From a checkpoint of a small mixture-of-experts model trained on Wikipedia: 14.1M parameters, 308M tokens.
Below are experts of layer 9 (counted from 0) of a mixture-of-experts language model. Rows are named router (the router's row for the expert), up (a neuron's input weights, with its number) and show model dimensions 0-127. Each number is 500 + 40 x the weight over its row's rms, rounded and kept within 0 to 999. Numbers have three digits each.
Before each expert's rows: a language model's description of what the expert responds to. This comes from a sample of Wikipedia text that the model never trained on.

# expert 14
Suffix-like ic pieces. Mid-word pieces such as ic, ac, ar, c inside longer words before endings, as in Conspir-ac-y, Connect-ic-ut, Headqu-ar-ters.
router:522550488525478594574497487498476473404490496515533466495537472534450522498411484541477574441560515528537493559531498457555523483434452521468469454562507538503458465539502551531514489570404501484515543532517522452462535456561480519522480524470497469497484398441488489476548450521523495510512501498495522559435432484573555493556577528446512567514531538465536562496455473474511515520487
up0:504517541530535527535490521458487416440537483548563435462481507507497543454525495534504470534500426581505572517449428479456516506450489486557448410542523426487461539491501483514474509478517515539482497515461448443477572489505535523473485483535511532485549412534538445521520546511466497487498527533511531507425503480555557433477479565477463514453530603467518536546384539503458486497540
up1:464467447562505527502537493513530508492510505464572448469630433512486518510479481495606533463497498471460502522525504568551514523497569517410574467518492526473405461507531476535492481537451528497491545497517465504531528431507566524507499522446505419489444470427525547508512427431518498448489537526561562466506499503509443531491541513496484546455434493452474483499559492558552560478504
up2:525466457528489444520529502468545513417481562547524485515512465519487506447486534444499543438611426582539487497399440521451504512485437468483510462524503486535550499459478520534474427521489476467471472500486500487545527479509505540522435445513443556477456427411576523495579494490509569496497467426526504474481507470515482490522543422472553493519506509466577458509534503499529590494529
up3:433546537511469587529502510490439417454536475521530573491492464517450490453459445501468493528558483499532509516566530451471527453517509538497524475549496456525485425538521501512496469487519479492482466463492536537576463443468509537506529508480570550508432504526564558570629486547468516403477520443534529513481548513568459528476542483437424465557486461466485498488541529535466476530463
up4:455498528478431455517442518471520518442508404491447500486467577522470449533477536478497564473531604560455487528532427539482470465542513483450548490569500524530495521530536484516486401529520424484441546470442624525507465472470519484558488518467452537503571414518558486533494491464515535423449530504457506525480505480486512472512509504403477476542506494530503516470520481484493479514554
up5:479560527484526490542493430522490463412547527541493566515475482495508496530440494500472495557550532593501524473458507507504483452449484466460503470550470522489522455577461556503519516489474418547463422470474431567537526530595472466478451515528486472557506452546423544435523553516522470481550483478537515484514483489536447544499486426530465483486547509466448487578587452489539444541517
up6:460520519479530487461473566487459468426572520522560547415483486520464448551468395523498455585551466505470507464482531536532463492487513553521452565477459516464490453549508571536544458503447517476566579521557513487485455494519458493508489464511531523441539533460441517476549495500507532445440612450453498513472427497547462467478543542479474579543522523489530465492506460512493547490478

# expert 29
First-name pieces. Pieces of personal first names right after an initial letter, such as J-on, Fran-k, Rober-t, R-y-an, plus John, Jo.
router:476532568475485471407463442503465533550423484495486585457469508443416468445480449466477492509526491541504496495565481519477545476526523511451553438571515535550464522543393439494515544451476456484438470529569470514523502501483453476476524547530488450474539519483517545480534476523472484457520469460527622540507466521483473471522478455433499510485414484508519543526471497540408528485487
up0:494532574463551483494484489515487525501504539537523581466509519458472408503430453529525493492473556534549502504592509485466537525458485471534502500470497543566455494503423501507470481548471527475446510582488510512520412488499497424542596499571491504468492450509486539520454546522413555460524406490511488495511554515476427530481459516564564523525525466467470519397546469468461523543497
up1:502542426473516486565500450489476491489509467512446479492501493547562476448482446533530449538467488425536485515490433556530390519546524485500570464495491460522415566521482440485539479519530446460483498584464512504520516472521484495532398488515487523535518535503436477515472497460488452459504518484416522583544457461505477430553457513479538512530445504554493518466394532486426536553494
up2:544534376465499458465515496496484439511473445477573504527549459530524469477432468486471501604499577467545459507502476487462502520509569483507441510554441381517551518478492444483544422505498490521502501451492521501489455520399422553498490493506534450502499532443448447513488495493419510509465476476475515475560506519521492515564448468493524562521454442566492513523463444523487518466522
up3:486501516531478473436525401491510500457535521556542501476525478495559514494468441519441478559463516491480486442511543486507416504522495498518500556567453478511502494545378447487504543522474492461506441509527524445551470516452472427526519425389608474507556499516460528500465433514439484485484446531503578489544461535476530531537488459551446510540469532472535543484480437495541549531501
up4:476484518505466456482458556509462430499428484510545617484510467524446530433467493493477506530515489537500392545477492550456453482529498554493563537514504476498515426503516513536502594508497521528465489479532505515531488554476485549479516567535513523438515542478498503506537465556442478490493506374494557454507474508531395507525538472445524486435556548550496495472456530471612518486496
up5:376506488531541576527443556492483499491377473527564462528549514509508453534534477496493499487470514518503511501526417512532511489545511463456486490460502458441511524493465510503582554616559487489496465506523516540426530528510524481473497483546460550516544435533496521506497526442530431448530469513581507491437418555461551495504514487490533507548451520458560497521509507528425457509441
up6:481468525478602538501464478447546544434465501513547492474492483425429453446483553515461539476578454544512468477497468486539473495549530456493551524501438566492442561473483478521532522436446518498543529563579517460548485585495515471456471503525563516494506587483514523463425443522516479526514514448479583451500552460546435499584490544506502440476542496508491459502511495540464508548491

# expert 2
Proper-noun inner pieces. Middle or final word pieces of place and person names, especially US states and compass names, such as K-ans-as, Okl-ah-oma, Buck-ner.
router:476573515444487448543452520615484579534493522485494461501529476500516503443494498514489567478531449504559480570516520486446508441530510504477512489541529515536497476532412486554439516444490438524428540487500466476520423480443513506497469445501589504513617493463486496504479536525439535480546483502462535462520555520468440492512445536546537502545418505504509459486465535549506398536478
up0:475488442548522479508488480512446499517536524543526482432491490559474514486452511511480514468472574537506445557426516465514501485468491482567533489536493471554482470508486572528496499456468480453403600521544489496500445583475524541484476486476523499471557412480480533468565497497435508503580522533516469482558631495531513535537481496525437432478466472532584522517481534573442538531467
up1:487482532500519506514511475475563541490559509533483509476555454514463509430496477518559464530551425513444470420496513427512508467476490484505492471479472397463558465467517479524475445466558452481582519574457466443506434503534570510461559494467538508509567448490458521499516533503488611532518510450528557512565497543479520486567450521390494441553512475487464524486544472562501473524526
up2:456497446518421499501556525511459510450593529471505549524515479475526476489515525522438566516518483549477494466502479512441454492560486458493453581533418471448553502482502465528509569448510500450457489478451532573546526525504437504504470482508560571485531540419581537529490521486446498526566452473567537445499506522479499482495512435546499534478547403460480475482463483439431433462479
up3:455538398509477548522473508549497544530548529531455501547500456479473485527487527483457506457521463481527512560448499442483462460528464479477561408538557506487442500503454468552436491459492489487517468553511484467595493459490528504507515495563569480506550484479456504558453537529448405416498495474574500506417509520437562550446502508522463466518424526509515492418432454511489484493442
up4:507506521432530505475506549595436557475541464466514510475508477557564465520511576476513508506491485503429568559504546583530503455544480519516507514523490492497494454430546543520499522461463431512518493507484470512512451483500458537490600511499552514483509537548532520473478505533478470497474511527520450478544408570522543470595513556491497627421472490501577539558504526489465523567539
up5:461523469490442535495499448530527491488509479436528495457486576504458511489486498552554560557509513513500472537453435459542472508490544494509490547486526476430491481451488546514433453493541483492453494533559479547520457541484545586476410537467497490496509525352516494464496491474542468496491536499444476431554490582506522534518492497587483483523480531505460555510524512535509346500454
up6:481507486422551428529532491546509510549486499488467467486565496441395418419480487493467486528509552495521459524448516453530503472518476441481599495461493546522494601440504443501413464452434508489465471605502509454437537507468514556462506501502515533428501535504564495504511519517547422494483473492520486582507483498536531500477539494507501511530488500415522515485494407528478514526458

# expert 25
Mid-word r-syllables and comp. Middle pieces like er, or, ir, ar and the stem comp in split words, as in company, encircle, solidarity, screenplay.
router:483522462567475573590489411481578511433521471548510507502514496508480497450469462560526465483490540513483502525501490508529450552464468458537500492519458465433562542463513504545587526584468474532457421496494502547426550509493440530538496449476483534536479541496491528488532560525480559463454552529597513542452580560538547459454483465502513523529454535477534490567580483497492515488508
up0:466477542491527512496539400466548472460477466465534516519441531464499468427536428518558510562488515540510472554496434565480491540477461459506488462494447542556570520489515466587503549460445514442451435500476488576491486556516521585547506467519522474482535549443525497487492451485503505487505493498578442505456496518472484506481539443494479522523440405473608530569499541496448489503450
up1:572587550594426538502520506583495495531471486481458476533502456623426514452410525525541518474451505462416523552526442438511460518469523451531531482519458479463486482494515545494503447530465562512571522520516518564500532494482506441554564452476498529493552496547530557488499494509545524437457515449539507536496465484502493459552547512528499540492440466470481536536528466573495537497494
up2:453507468611539457545529466522512507461445508462463496523525489505495473454515435538478516447518452486593486549517542447460484526502416528487500466461425513529456496466543525545534465435541452527432540560544486500436471486569536511495520471586483515495526505482496541440526506556476485526548471492589476435475452541435520552491482475443527483472510560514475439503578475444567514482464
up3:461579499519466488538473475490482486466523445480522550521486512476467516426457495475513462517579439455485497550474534516524426551526468420528450514511459530518570467500486459563451468461456430479543484544569496563451515461460439556454568483553578567456452473508519431485567562481528478470509474548504445565514499496502495461479496446494507486537405494508531524546510526558511560454483
up4:539529518545470493590468496512577451510505484534473477484488423493495506488454475501591513504492553567541506475527504500442542532478429536521521560526480524474550449497455517499509514546495374594523428510453465521461472531478482518469466531514510497573581480496478488532515508523479463485466496497609438498491499536546449417485495504507501411463544521509533579549564558487519498449501
up5:504605401515468532551519497490438478504565550467499556421472503534478483461393528481421436470507526454456488507502456504650529573488460513431521451474500508491471492496527499476509516564526495484467475495491534490434555555531556549531506466494526487505529442516501499476528508517481480482470515567476495511512472563482560478512457483468469540458440551539557456488512547541463446478495
up6:459573491503489535519424473504488456491450471502488565501456461458462519471401517495509424527540498488457497549509435506526453442458496523471563486506483464469569575451495482481554509531543578476476479530485465504409487494508590532459481482486552476504507494446493536438490544528454510543459492471527487601580495546534552516480516453424461487460549535474585487468478511502579509535536

# expert 28
Sentence and heading ends. Full stops closing sentences, plus line breaks and == heading marks, as in death., ")., Track listings==.
router:506537548501473493484452537495509466560465453449494444493448464498516482518456519511573505493485495458551599488456495462527516478518429485410443551480511518444421507510451597540534546516490558500498524440413448414526510480440498484552441455559520435469516468496477514487570497508524533452470438511571479557543554475499511547538499476532488444494462480477527486432554483455488481441498
up0:488461482483502482503515520511480503436431473573516531534532484494515573471429469504453449595458472512540471424494528489489475517545450515482486499450452505489489511433479579502501471549462475483550510515521541554511527491434413502504456542468532482468447503563458528459438581507511531526465416422504456456451537552470472516553546564522474567459483493586520431474542447555522483514496
up1:473485517524559475504603535491460487455500456610557478508559553454486457477490397471484486510469439533542479534476483451461557471494486447524515558455456428520564471527535521469471429492508461514484535444499523512452510513448587492516477513444557541557498542508509446493435531534442519450514526498451571501509510572537529489535509512544458497461520494445487496566417505512555463541512
up2:459493567499432435475493520474491503516568546496540526440521509486431540532461532523444471446548523436445547521540537483560444499418428466438518542476450540478475515437528482494486545524563515495494527525456470558517548519484491582553499485509434528459556490481555508496526485463369510461419503527474501462529556554485456507499514532517502544493542542442479489483551486516479458556440
up3:451513503523457503479479528558468452565571519525526427519541483485510469603460489546543479482374545508576484558490488483474444493490454474489562527578561464584503520469445504463527497526538566545528507460473472479467447501502525484394475451506410491514538482457471514536470469498449498530520532494505546539380471536545548535489516483472498534506498479446523521500506455532536503482502
up4:418502490514471454533512479550505491522544506441495495472551531495459510507494580563513491464597531537515603516476484522474432525476461418496515460511539511519467494518427548517544524557360493469492517468465456544518482464523517474561507498545535453449449463493522472581514546546464433457511476488443487577495517455486522491477501514497536574454482487427554443489514473514454472473451
up5:519597446487539472426545489467529505482512452542497476514403421479507521466468515462543542538456475480510495547491504501514517441556456549524536519447445515459487574556528545529495442498437602491487473476501547386544488491574528434534504521527510471500458489495471474525441451489459502522503436478538513623475522431494497443489491483447508506529443523483514524563499488534476532487530
up6:494577501470501607520415516485499492454563522489486514542494488487500485525440514533529453557538424493549502516498548555525463497491463533538496589545429482474535550546567461545454538490502588522549541499496470466475537618453523554498433500534497487559517510505534492534483472450488463438470470565572523514536475515492554427561478439456513510553502496467477453459494507472461501529469

# expert 15
List and table punctuation. Colons, pipes, dashes, line breaks and headings in infoboxes, taxonomy lists and tables, such as Area code:, Position:, == sections.
router:495539488527458504473491522575420487522460430521493516449436496557534473503403513478532421469494461495491489472475444508526476580515461440468526557460514506463545565515488487504548479586457556478510551513516478410548528451541553573515478512458555534497467466496446516512454518515494476565494539504466437434453517463463488467474486437517479471529561457506514477497499465462525438442399
up0:496545491556482444475369495444499488473568535455530467565551440524441456522509528481527467535503491475569494501538522515460433534480508510509529520525509488437531475460445491513487475527388470558500540539520547515458556459552479520527444521504537540396580463443481501506508499518465520561507482479499505487437506463445488513488497473488438478564496448526496492508409503466502462611496
up1:468591460537503458463520495475504473528469515526483449486437470474436542508491510436476504495477518552515590517526463508506451465552434559442506455561511512491529483517519488487468458472527618555459500489471520463491512481521501490443431531571493520450520507515464446518523386558514534517573507452562508521525545435404487443461505424516515542478525507446503448495484537501512409511492
up2:453500526461478499479517537575489463490481486505541483456460510514452516476426614464509507554486479538530515505498515513562574558494497471486553486446574498519537513425458465508525579539461434448486462550469459538511530495484564532473510460456498553455425463459467498557468630506494465491485500529494480464479444564566466470529489554523461486427452454481489440512553505527530553512465
up3:440524522490589525416532485506543543484507488516415548460503508478506482546456523489543514460480488550504526479488531526511497551523492463477607522509554426453514550566510530515562435471421448566550501490565479487495492456455434581473494495539432584498474477525495551543482448478443509549518517493456488499483495475500450539480496492533536531504501555526470540532430439461493596535446
up4:466509453486502433528490459474474516462468410488514509414476401505556527491432527439440535462485471483489506559461480485501540533526457514479540457484475515474498537497537507476549514455485585607473468545485517562582453492472551532522520509434501479474525530516429546488550486519537555479409428457491606442493536483497510513466462488495487506496456491545500538465516525404477512472463
up5:456571502507452524525470511508470501514516513542498491477393465518467482509533504461562471463515513455548510461481645566499459510548462470538490487527464424533505528527464512498489452492476503503525464508470484467485491520448492551514435443456445522489455546495478494503442493485458507469462438487397437447431538435550485510530445516534480505583469586546513400506475502426477499498493
up6:513554492518516510529507572489489505532527473560559494561475569529435539566541422470474460612556548451461534494431466475492467489570474457440531518537440488521548559450476462407549519506478512441456527546584518535483502479508487467466495485522488515524497451482509515468477497434470476603524562471442508491496472524506459506499463451486465483469568499514528461468514459500567473480422

# expert 11
Vowel pieces, possessives. The letter a and other vowel pieces inside foreign names and words (Kual-a, Dass-a-ult, Primer-a), plus the possessives his, their, its, her.
router:514593515524473476468511483481500455531567496526467472523485411510545574472473522520441540561509527488454519454508472609501540468434504424527492470570525527563512403565544446560503529466501501480489447568464496519483518483544527457555430486516579473493526509500460466504483486550490474472494434419533424408495501502523440510486473465568463463497436484486508531537520488481520492476506
up0:528518444540505525402487505509444497543529499492520458531461549467480525473473410457521493510517509488464532431490575535516438520518484502458517496500483494534488545513461555503412506416543530519492473520511517548500565446485504474498470439558396516477591498483468538450578548526482551518563501532527462543465525519528451503472486502482488476517399526478574519569498480507586428437471
up1:511613529513469482427566477510478491512503523527538554482495474484487480527516552428491493535445528532454581474540437504487545481456474493444490354492504593495488431499508521428542428519509479449513524520519443537474483492489540539427576530487486539504588452524482519528518519449510501500481533443532432469511419474453491542517563535491455552464488487537524545517525493507469512498475
up2:472476507514469533500508527581523506541487504519471587526470502484506573525460505458574493493552554559418558461545484528430489453501522453472564543493494519590384507460534462441481500530500507496478497552522578520503561472520540467544494428474474443502473431542507501566518474555482507541482580449510525541534468513521519465417466498484515503520572483499476570434439543489514487494530
up3:431560536493449426441528468496488592446515505446483485491554452462452503439440519445529505516566465444492495417506502474483464499496413470467485503540637462455471466486510501474520505490482453476513532471469474518489490469511475518523528554480497466464550509484445523490551508564410492438439519457530557490525524533526460537529481459524481503494417499508473492477508572538472458397488
up4:536548528504448458451437502504491517602569507462553501478501481491514477471456506431559529497539474482477498419540478500487577509403495475439575518603409483490469419544504509538469482455521452521491430480512549455492480514523515504469501488507492496531504515484472542487450491552530516488460502467527570507453436495494492489497511424589463546565478457529514531621521525502537481504515
up5:481490558507485533484476501422469538474596504479503462444546496461490418474489473558520509529496465478578497502523494568504451456535508420540489540476582458497493509498502508562526497509591500413519504543494493485526464434457438504475512465515457431484601429471415546452497513537468520460506542518464523460456464540588477483552557467561517491512515506437499513446503491476499531486429
up6:452481489520468514557497463474468523415536534487423503440559524558554459488501461480462461542529562573525525494490509565502495519504500501448431538493516498551508523539507473524459502558514456510504526502484377491476417452499540516506480550603523515504569472440528527565513588492453532523539474348506491519523537501489449499502478502545517470501460527498487532544477512540482523438533

# expert 8
Table cell separators. Pipe separators between cells in wiki tables of sports, election and astronomy data, plus semicolons, colons, dashes and list hyphens.
router:485458549492459530434556526477504457515453467465540539521466530430481494492500535451579555479515510496423466493545427602473503563503463469486460459562489538589445533454464488576550422520491481501479489518493536492581517475511479526455476432563503577443493530489498497529466459537532486520546428514439474476567580476590466483541502447465487505494547522523526498488517509518485454517488
up0:482467471498487489511552503530532488489481425473457534557446444532558578502514499458584531473537518479499436493524471519521535511558507500523614422487477498525513500447497512503514453473497451426508502543497566476484477526470514461540484499532431471503451426551532468570530533548477562453524476423495482588520461415529540471518503416553548495513543501490461553554519469555506468554555
up1:507470483515535563462530476518530504512548555481549507529458508508466533497479610437552472443528523447456500415502475555529484579570446443447447422440535521547516478436517471447560468503439488566470498546489467506518471501533500526523400446489507538428434552463482481523562537493497493402506500531466486498544532485457529475533502599454493512530483478513468451494505486468476505508492
up2:467596508542479511499521423514517472530470559420558582453484469479512501455451517430561489509534439460499508480551465522529490541546446472512491550452548470541501490492464527536511493523440517493431482460470488546577521516433520444477497455495499494514540490504453475472436482578539483535487507408502464485470582511504463493477525604468543481492452512543531493538502479577581526547435
up3:501517543448522408432501547527479511488557553461509532514432478487443518511492492519544463493544482533491488483510477466514494517505455438457573468573596543509498485511534456533531470480501566529484502488504539530473505508497444567418480525460417576495542469500501527533490467512517530618458465485484555499477519465551468502533524401524474518477484481583428571546409480461545504501518
up4:427493507439531578483443492505512522452529498530538456490432541426493518517500596538506529532531460449543507486498464530524521449502469494461423523495500473521455529491521481480571482410522438535502528467539519481541485466507527519559444534503512471474518507492488523509498556476563523480565453503419450465587608536507525412522529480421482504442494578501489443504524472540454492551560
up5:496492483493426544541528531494481494521461464462461548526523489498486504577477484518501535581556369521482458525433519565531482511464489577493466452466485465560502498501478498501512483475416493481472545460494538510503424505510570545400572462474495455503492466495445452431524461428457488497518491419463553514575499501604476532473449471561464512498464522495471430514522499492545481493490
up6:510509446499556454516532503483412495511442545496554506501445381475483515477446605530449427564453486483452478472528388426559488475439507477501506484513478494517522544492434509483435497528502555498501445476425530492452533448547477560551504504491488479464468416491475489502558584503503409504479450509465493487519554517481476534490525460517498496531530487484516482475551482519563518479441

# expert 5
Prepositions and commas. Commas, closing quote-commas and linking words like to, in, by, into, would after verbs or nouns, as in traced its origins to.
router:494457512509590525564547526519464500493463552522534435518510530496514473528486514465471458545455510488468553503478453460549495504519431493544463449439523467447529493530535545585563465459578386443494475444540521480497507486508572551508541406526520472462451536538531522449512433498543465527403516474477527455510488458525471526509528442484539503534446540446504476497461522566556554493460
up0:579540475476520448566461456595476519494554499496484442470449474576540498545508499483544494541472537457490496545417468537487473475497449508535541474519490534483495496550496539551563506524423454431475525516550495494553551540541530536519480555499501536525499548550521521532549430455479399499542474553491596495505510492441495459441563480470554435478565543432488480466521511540539480529474
up1:458526421486576501524499493565522496474511493526561510454430542528490457527504505504521468498500534551513570570488498488415485442519465489549484530540516526520483487493520568494543480468487526529486516485470468500443521447451491594521467499513450474493548558592489548392488492475493542498496434469509473516581385515482512467496472483537440567456442494577452456511512439573528523533514
up2:472567460451502471545521457494514519479502517448458499566526506556478452511473458492518483436524466497533457489486427517554531528485576450436529514460542475459451474525459479519516480488564513519473443538454538529549600494406492561540579506568506474526537420484525511464474510492501495446476508505460494507524475543455415435409526511518485453512528497507501473492476515578475578595450
up3:484481499522539514451493480531478482481487513520519520507445491552471500550496535492526559580506474481468541566455494451497470531506404490461552487570529499510491475498525439581507566457570505484539467496513558495458528527485480511496503492385482449511471481474489445555540411457465481419490447462532464476599458493488534506494479472491503497520489597408458526450440480527549560564561
up4:501503516540539503513492434512473512507411543612560465537493472517566556518527473465453411584493488505525535549483422457487546475466379518465495465499551447497496456542536429546527525493491452490571512533482586528483528531512508488491449523514465503454516490477505507502462452462477533527485490489533610477530489484522484509506501572462479505471462596400510505521526501527516556505482
up5:510512493550500559483527522531500447529442554555534496513447439516478496522536538492516503481468492528583542547526463495532446390500411482498456485485532514531460493505456535464491425553498517538524506483487453496466477517575535543543423498546465560523606521485528517403548485441493474547522537492463535471498484463458458483458541499511482500500510525526446430559541410479493505594441
up6:541448533502501468528461504533544483479466418476476458493480493525550480414488486520554419502482475505572504567481510568550456501555454495501424437492532571524464499497519513516516459474506471455476479489517540517509538505511505568507603525539513478495449439508571541535477434509512523523582453529499484542453455516460462489518559413518542433505519593541451521544412543494553537513495

# expert 12
Adjective and noun pieces. Articles a, one, the, plus middle pieces of common adjectives and nouns after a short letter piece, such as large, younger, largest, smorgasbord.
router:469490545537505528445510447481538533444523445522517467495516491496509517414559466515455541516547555496412471546423451492429500464519457412526564474536460404520464525502461471476569486535500527459588556510465490448424531518594461461501507446480477536530461515543451477478538515537508553473540455463521523590420567515512490492467510554477541469539474502537514485492512525510522518473481
up0:516564509592480498487525448549505436430532486557515553490534443437560479484584500481440506531458456405470486536527496536452502528525456505452506546498480493526533506455478456466525523518534474469528526520442505362520472467476519544527502397501500452469502409499536532532551446513448495482519512529585489536507547491504476450508528508489469481533502553546426491559534498526502562471465
up1:512512526504523534531517461458486474498485502568451524527479545444425537457521488436482509480569491449457517563454550493515492527550442458448538456520414443436495458553498507462491547525430476507554550482526553509527503518523542420439585458524521509498477478479473453474522518500438469518590376422514517505543490504486445472518492501484498486462553535533519581508525489495519541532587
up2:512502506518402456471518508441443542442535515450549490434513547529556562471485541525484442427534534476446476546516470553501482436552471485498557475571523482510512550478442538448514489479521429507524491514495545454496510457504486516435517547486543508530543497478462583532477525486530565499520432452521589542447478521515520528507493559413506486581426475511537493543432532460518425498487
up3:469463508478535608500551486500555504515528464461545467478437485547490427494520436543489584552504537495521531459497437520510473457524448491511483506474479506580503506578463494445539540483611501498511525503528536430467452524478524542552601515495497509521464501526481524527508472533484534420477536475480508514527523534426448461506578541498495550507526595482438497561500533609480480515502
up4:495554520521545531421476475560540453476478418468522497529468455508549465556516444474492496521529532467511497480470399501508461510507515469436499485436520496501495521503470535444584506475478533457509451499463451502412431478522529524437438475459557469475484463472454478519510503552553497479438469445502514550479548516566477531498491563483508469517482408427506594578418472493478551485446
up5:444520508440537494524557495495528487450510457478389464447524453431476563442512481494464543535532469519516502460464488477476501579486496451515544549481483468493495523498518552515553476505447497444545499526489570442491558535547445474468557477481402483553471431482537516467510572431465495510575511459466532554521503577586488432545514474468511530511504493450451582481536508473471482484443
up6:501534541493519521453477548553484483554549493461498492533501468533552475531540491491452551499488517474503488560524536494502425563547472507493485535558501509436525464465501559475558527580567435510519482535492598408485446427529518476448509555561532528523502470495471497534496509541463440480531560433524536466494476563544474466433487534468500427443468514538518442529431569470456486459416

# expert 13
Opening brackets and punctuation. Opening parentheses, quotes, brackets and dashes that begin asides, abbreviations, figures or years, as in (GENDA, (5.9%, 14–1.
router:520477520564544490507531539504497516541500509586497424437509555503440553528526540517567453519517467492452481623478481444398478480512451442516470527465487532485531512442432527470484508470525538544430538490471577532539496534469605560529505487560510471445486489490489524518453562454478503502480511547505542587459450492535470433446489514537492438456514545498510496523510551466469507533534
up0:453478417497538541457445509426600524477492500478544455440480467541541509555494461416501449537528466480458569544542398480494523466514446449472513455518497491478522540505468542445468519427571476430497482512542534491522581561437460505528547473515540531504553500518477477450479511524500495575524475506492514545456546526490501525418511537470502497477444567514525512491491580490439524451541
up1:450471513488484419471485484517571537466479476485488483428499443509448527501432454483511525537472541494468527525532502492508553516560438526413519511476446503447456496445498485472423500567525501509485508472503495496453570522481493559484507473561514507479468581492448457445509531483372539471480557543476548498494565488512479460560547526509474452525512603471454519445487559527508401551534
up2:521546486533482521505497538554471466435543520454508452451478525598447562409536503548490484528535495445453549487538478512471501475491418468516519476542465485567478471472478511467574500567403433472489481522468515539489414508493489492505508446503528520493486565456487533521424470506512505553535541587471560516559438479584480530520449568452436474447465465531485488531532478493481488513446
up3:474508484519515472512462556483441526475539482503513497437522515437555463486531467501480507557514513434458516501459492415447469518561470496487452486531376529526471505556510506424527553435566487478501522458526502531554459519536558509518465491496517497551492451475405538517424570460451460467451486555533468577477520458473538528492478520543474543449413544491543526578547531506491481464567
up4:489577510601470465441533530487497455407467496555498470475544561482527474563506449466478499493506564519493564587508527476472476437494487449532483460526444547498526495396488499496476495576474434413482535525425564545502538518459588525506536490543442499534475504495475548456554472465513558487438501474511504552453446585484430523526498497466482533481513456483491481464504461494487506520489
up5:447526510512455509503447436519560527506409506535498545500441478567524496503465488451507504463473556484550531541508545493549404480536456469448509508513529488460432516480476462534446523454453486457459567578441540517532505529537521479528515481519547478521454549488558527431447533479521491507459532536459471535560561507523480474465518451580485508430504540515441448471560522532432591460433
up6:480552535474460491579552554556490499495493537530572530517456462482461571454464490469524523502586498561480531463489493518495444501510479500444576521525412522568458482443555510476516528501537506488482445533533547499510498491400508503573494441500498490510524491525576490491445498510512493500488534513465504562472458492487517493463585556456497418522573506530437464482562536536431500614539

# expert 6
Name-internal word pieces. Word pieces right after a capital initial in proper names of places and people, such as Winchester, Wellingborough, Madsen, Mérida.
router:443534442437492429441386567524487569519454455464490496504543486574452495486454574507533524535509501505443456563533510543482499513473492511413505500637498531605485528512466484499460538453495449444535509510511483472522442515499467476509496472482475423509506515528448563447497502446499473541550477486503586507536559528458513538573504456507512507509456495499475498509501535508523453483560
up0:496549451541512567552467524479448574484503428402489440502445517517489491494509586460505481451538440465436518474519522452524518444515511471487529530542513514556499512538556455476453516574525536500569496606461555488497436509520578490507443415466506471495524529583485488510515547478480534511522516531524529472438472535577523544483572536520443500501523459475436467482545500449480501526456
up1:516489485522457418446477584409474518573528428455521491488445420478516503463529460492514527508469506562606444502507482490527465433506463494424516480522436473483490455470507578561536521487505472379509486507533502478502452563486480503475544449479473474448413479495436561524472442464491512547492515516503523487507472566512450467530500443497480522544491547450447527494498530518501507429542
up2:468494522499457451459510458541545521399519508509538510516522516506443412491444517563525585477496511570477479571547484515499485484515497466465501474520451488539552541575526464528484509458546549398502500557570511543459489529531571456419475533471530469515539555503463510460434544558481489530487497516544501520431465548486486485554484549520487473502510605535508559535574459543486443494488
up3:488485504564530557455425520536434499499479546513552498445519425533447570523484541524520513521473453512541486585529506503495551444490447497534463557595483502541532486470453418495468505442459475528519511500460568456494555462518480556493516493484384507562501502545448565540564552504460461568537490462510447490488526465498532478514534466503507468476515534482493448488462497513608501426537
up4:478486515519468433453461511522471514453551552513499532559522463544484525506582527526544517445517532517522476588487486493538528566502463522471493558515445482564411532547436560440463540473465488487464511487502501480541516497478539503468461445484445472547471545511496560436477490430540486390474469473515520525553547522520557483530545518559533489422483509480510523491457569454429392482530
up5:460508507524458464445459511589458532533490515528525575500530484457495547439473617489542526485553513484532520474467511472483474447554494544487551528510504535503527487477485405483567529533472532497575500545432513462491452506538468466516416473514494529481484529522476531448507525521413452494464494457581501461468567490500387531466499426494523544496489463536522464579496491500433507583478
up6:425509505468463530432465471576431453519458456524558491533523457614449559477482543495484470515454541460511490519509468559462489458472540508499497497525565477591514505550431463443541567499451497523477557439447511470482497509528475460489533566478533473535553437475528514479487531460423474569465447511502448450438519526526542515469493510447495486386515483559509507520498471550526514519483

# expert 27
Prepositions after nouns. Prepositions following a noun or verb and leading into a noun phrase, such as of, in, from, during, between.
router:461450419510567452434513536486419451533591497512538539515542530465561477464466519538497523567514516557530558486487505528492532531564468551550513542506488464488515431495465579570528413449548557531497579509529563491594497499528460565478515528502585462486488512502553495565492511518514506519507563474506433510481527525549509518457523495532495469508522517461520469475590509443510534473536
up0:464549493439499457506507541560596458540617580473444543497473451429479563425502480467530492542495516527495467491527479563472540521451528515512444499486497486543471466485437515558524475481575507530468525510506496538534527474446497516529508485498528410436503452472487504487506524478490449467452468546435524507486559532452497600499587553514450429475514521460447459467491468488457477478551
up1:460489460468538404455477489497444465483508512569415491509492486538505483464461519477484532497502444537564421466561487493509577538481517531475408486566426546486482542510570498513476482517554524562468559542572439549467542491534547541520557487491538459520509494502450563492453447467441500478502550450493513515456483506550392525601558472466477502508517493501501490536488520505572530511518
up2:523530495518554532515485491491498463536508569565489512550525453513539428534481503454515439532498465514515454473586562515522455600505535531511576553485522403508545460474492466534502526552495455412448567544496554495482466514482567486511532479457488469506545457601528587489464464539471498561492537467536482520517471491539455461483450570423505506511520495484520496505483513520494542390534
up3:479486463490504540509491522522483499498500530527580510512494562490522496581516513530515448554434440514555506504577511556463482514495506544513513542571467503536566448490408506529558491513482472555441589490538533517499465483459503569479571522472548551520462465524505607500505572420497549575492580452521545441553507549557532475467499475516501477484538507495549518529497511543536520412450
up4:516561498450420509552408481443423595522505495489448473465441556537529485508487535534523531518579512474523505519536508430554494463578490540510438528499465542516538458526504495494479462502600434582512461545444460479531512588543471439460482476527507493534523485500481483447538524547447541500528512504487494540547456509467496557543427486463511495512468570505541435473544501467522497511438
up5:463463497513526527486485544551498491531553460471498505470540546445495473489487550518516424526433433519515523454536499516533459536577420443496512481439465487483509464562473535522569459440477481486491485516533504512490467518584470536468534459484574385540507480502595534551467508492461523530458569499484423489525522504472584507518572488497546496515490441443507545507578495478490537425421
up6:490515515470513476462548560494481491536485480532503446451499538550471494425523527516492501567540499498491534433577416535451516451499485513503441476521480388502484496527526541455532495475510492546530498463545527500484447533503525480496461479463518572423521416443485498542469537509432498485457559438591549469458627522546488555493540475516459467493467505473542530447481488448460478494408